From a checkpoint of a small mixture-of-experts model trained on Wikipedia: 696M tokens.
Below are experts of layer 4 (counted from 0) of a mixture-of-experts language model. Rows are named router (the router's row for the expert), gate (a neuron's input weights, with its number), up (a neuron's input weights, with its number), down (a neuron's output weights, with its number) and show model dimensions 0-191. Each number is 500 + 50 x the weight over its row's rms, rounded and kept within 0 to 999. Numbers have three digits each.
Before each expert's rows: a language model's description of what the expert responds to; "gets" lists some tokens that make up at least twice as much of what it gets as of all text. This comes from a sample of Wikipedia text that the model never trained on. Tokens count by the router's weight.

# expert 49
Commas and conjunctions. Commas after nouns and place names, especially between city and region, as in Oakland, California; also and, or, ly.
gets: ",", "ly", " and", "),", "ally", "ten"
router:519529503563487421432556539531485551560555503571559576432537550528544482532507442498446445566541461557567605456460468498490548483434477547503506450570429613403527607569419548608473546568509546445503480514457469562545530510495513499519537455568524487485457463464465520523512488506516500399443463548446468471511514485518506419521523406449488513449514465549484599570501519435490454518449505603551538418471529545470519536490550467399525566574520494496510552595537549427477535409527521596475399520515521510512420580533442436475435549396500436519600400470533474574518480542427490465
gate2:505439467438519451436482493408466519540507460519457480438493420478450475484519631455454513479557451461429505502492388542484493484527532508495494452554502474469438489493484488488485458559476471564518475600441519571539483556457450436432503555526547463547432495412617475502570457511464506380500479500460471491476547451467579457482540597553509460514433513531508521459546507465473547560512482555521399586548452619533480469550480544430428458479453516475467532519484496587490508588452546543356559497427507592526466549369411489529496597576482585486501506440532524533523582552510370492
up2:612506452457510474541431400530515445504454542529509551525555491573618503524496484499525590492491451395514413466512485536562526588488409512468469549438554468544509481538528526515454534510545511462386590448554508436490558460510603478534489543499522510510468469513476537592509559526535521449450566436365562426515433540471520499531465565471528604530542539481466524468554509446535502505452486601430556504440490542455537511540467464535484466500601480568554492516416404457463488556486534469483573466454411504516446441536420535379555468407542501562484438580582454471479509484496396560
down2:449465478433526580511528488486405542607437502470523500519513471529501407528538529478492383468586532437503450508604515478394472454493581449524431458487545436557403532413583544432430480377528561483538576503505553454527476534564468530455556519536478585519473505547491500582453516453505487456476448517506466505530393505520499472553537465523553485489388523373516464497496386433471421482417471548514582433506617607563510472443482488519504507460510503450541537434467537395573505483526434456521539521449556515558561441468475518470536525459499581400453479499508455496575509494498475457
gate3:485555466455548450579551535502405521554491525468512482567479511464546447448514616545601547429454486457440550567538470518498539422464545471456427542421455481402482541511529432555523540450551511549478510463521472475549508491551485456508514431421514580435485485487495470452574490543501389592477389580462479592527499471564484489454483307477504475518527505611448420467419550513533516529480456515590492561495590518544509492522420525533481422475487515440426555508584581475542454483466456652567482453421450468538464520510476526515500488451503467465499551529539468471455497550429549483
up3:472517390450612441450556490484444502482585514494524572488516483485452536485427621503540511531479486489505483481527518442518442442463605479579522478446460472462542575477495484460545540591403506507506504522585534395510520558495491458539384553540388528554553506446446567477485477506419448514450535525449456466492499456506436417490520436526487466467567611543459464574397510534468558432565505433485533489480537515575514519533431458480451476463556423490520550554526476598522455433481492515534461524464478431534463503558581486522553505459432506482477538317448597510464530477405437441
down3:498437469600494519502495452510537520444491466538437447521461481503442476450507536567463450556471463467498473576497560469553536553596474461431503518489490541519546509539555443630460615498477526553531499506472476534403508499455421638481558415492417525383474429593391494481549477513550538472497528555494456512502450516465470522479622549579469471466484476544492470449502498466501539510443568560491478532622494568430390445497566410498433585503445474470508453511462539484495451503523404577568500462476523481506508497509495466543536525562395590466467444576638426464473524486507501419
gate4:472441491478490556458381466562454500504455492485564485438508417498512503536616603555494400508589485539510505535468565445464448558563558472506433466419458488486468535543519518431542543537469486551534541538543541421504503491525480451595523459487455578486573457463490521423531468378534574510468447478476549512482451578507571474497513506520450460488450506482527348496537476465483487452465511459522430494477505487508468601465522374491513534497535437545383577598471533525575459562484545474506605481482445548473395450487498549444526530554503517455557432523484505526572385372437442448
up4:547563462494532463496428500521432480518542476590485547610458544428495464455436537512537632623494528503448510454518538427475507498447553522491428470460560425412518453512459484543493533465500512440622614493532441461584539491487431450679522492587565525500478478487471487495496429462558445507494470497475540498408392479548591570542444482496554579510555555508390514431541585466471483544537516482517621511494466520490454564429485517452456488508443506479475495482482515532486500484464541504465549495483581517435442563591488446504511549457577505488502469528577411576495523586500476421
down4:634470534442487431427646522461404556503457543477514499459517497472498472534569507483416417518498462515559608532466440573466606563566486463505423422567443437588474485485455574467516539459551596579501463476501466495512538497495499429459531464513524489467521542518460504562467527449514416435424528466545528567450522520517487474519537456389483475554526415515543542550450581542460574458501557445459522503408570518511477548518552524565462535495447410522513487489451573592566560516469516467419542489486492468472506470481452423459518490363491473491546463495400492541628566495526501441
gate5:438485553487455529486583503416552501537553392524590527493551508443419557530480528520433530493469490504492478502536425578484512439469514565521463539572486546498560494469589507490487577564544438509466486431613485512514533432497588544476482490437494531467550531460434537499471411489535482534604480547517492403482623553469483514559456449552535507520423518383430447503560523495417515437529460407503490525509490459518451477537656462476575468457524523507499543547465490535514644549500498512487493511490457473438470457565556494558512475556460545517610346508522503487603408563552497557
up5:492498501516488455473448607573468479478469445566549656442422482512539455443527452554542553476583521553508593472439480532569498484513510478516460571508496520556501474493421502517434457534504458506456526489411629529619527535388490452475477551458474392404463444503524503442439453490468495536530472455476570482546512454590452485531424530504494498509540505472436458456472538481443527472439466497525452621446588526452493504544527502405535485441483426486498542484481409529478516472552469433511502526509399397355474531454499406585568475453507573522509524516586478522487543497594571534
down5:413539503594530460632498561449542491451412510453470533486518560452485569524570553527441499439541433529509474514477528522457547471457593487496457419450452531525464425441374534493492427477480533391569523429593568495504538570569437388472409505427492386527518450488568513426491519551419578460527545560456506482521553464544506532629441523476505502456482592562568429475457497527601555488489486505446537551461583427478497486494430432504550590527510534503552514511452488480514491537485446445559512539557579474470461475490515589489511467487539509425514460569569445565482524529544463500
gate6:487514455609524590473547458519527442513483562448553497500441528487462539470512526533551553494493643494575437401466594541484546481419527495591568577488526551545581601543449553502618508516448370536454436444501529472531533464568578476518563457483517530516543439606551502512507548568522541433478614492547546464486517553566537455459542506531603500544399542388557533476511490552431515491549480533515469465506502507478561473593519510460531407603574466512524544536491512504501541555518549569495548598450577515519461583473467475460516491475480451561472474521517428528521464438513551558
up6:463529564541447482589472496508491528475522472422445592479577469410540607511548545508465462451504483495550464556507476476405550458491522609525475388485599435527488474442523439500482410459461592603538553494405454444529504464445446483450526558541530492602565514539542488471495452504530459541430539519384522510489491478494431522532460489462478501563548509514435525424510444406542567515513490537475532486435492535527503471514447513579523439509572449432548509533466592454399485491517405513545502533515465492479561369421508415533568617528509606474557459419517490538522449457434486563
down6:538496475420514553497503479520512525421502545555503510497440529546493409547485603433449526554527477511470474508464484453577436494566476476437467488561546528542543547535559619527454633524540555442444428454549574537500521616402456532449503496419334524491527520512399546484541584504501606463511545535481469563487523410557454454555488505413483568453458465400470474575550474509543469543487480520619470502537554501535525461406503474516474447485473535482455493524541489491577549479515395508452456412473462478550482467504621456420509475492422479468459574529489494556539530511595550490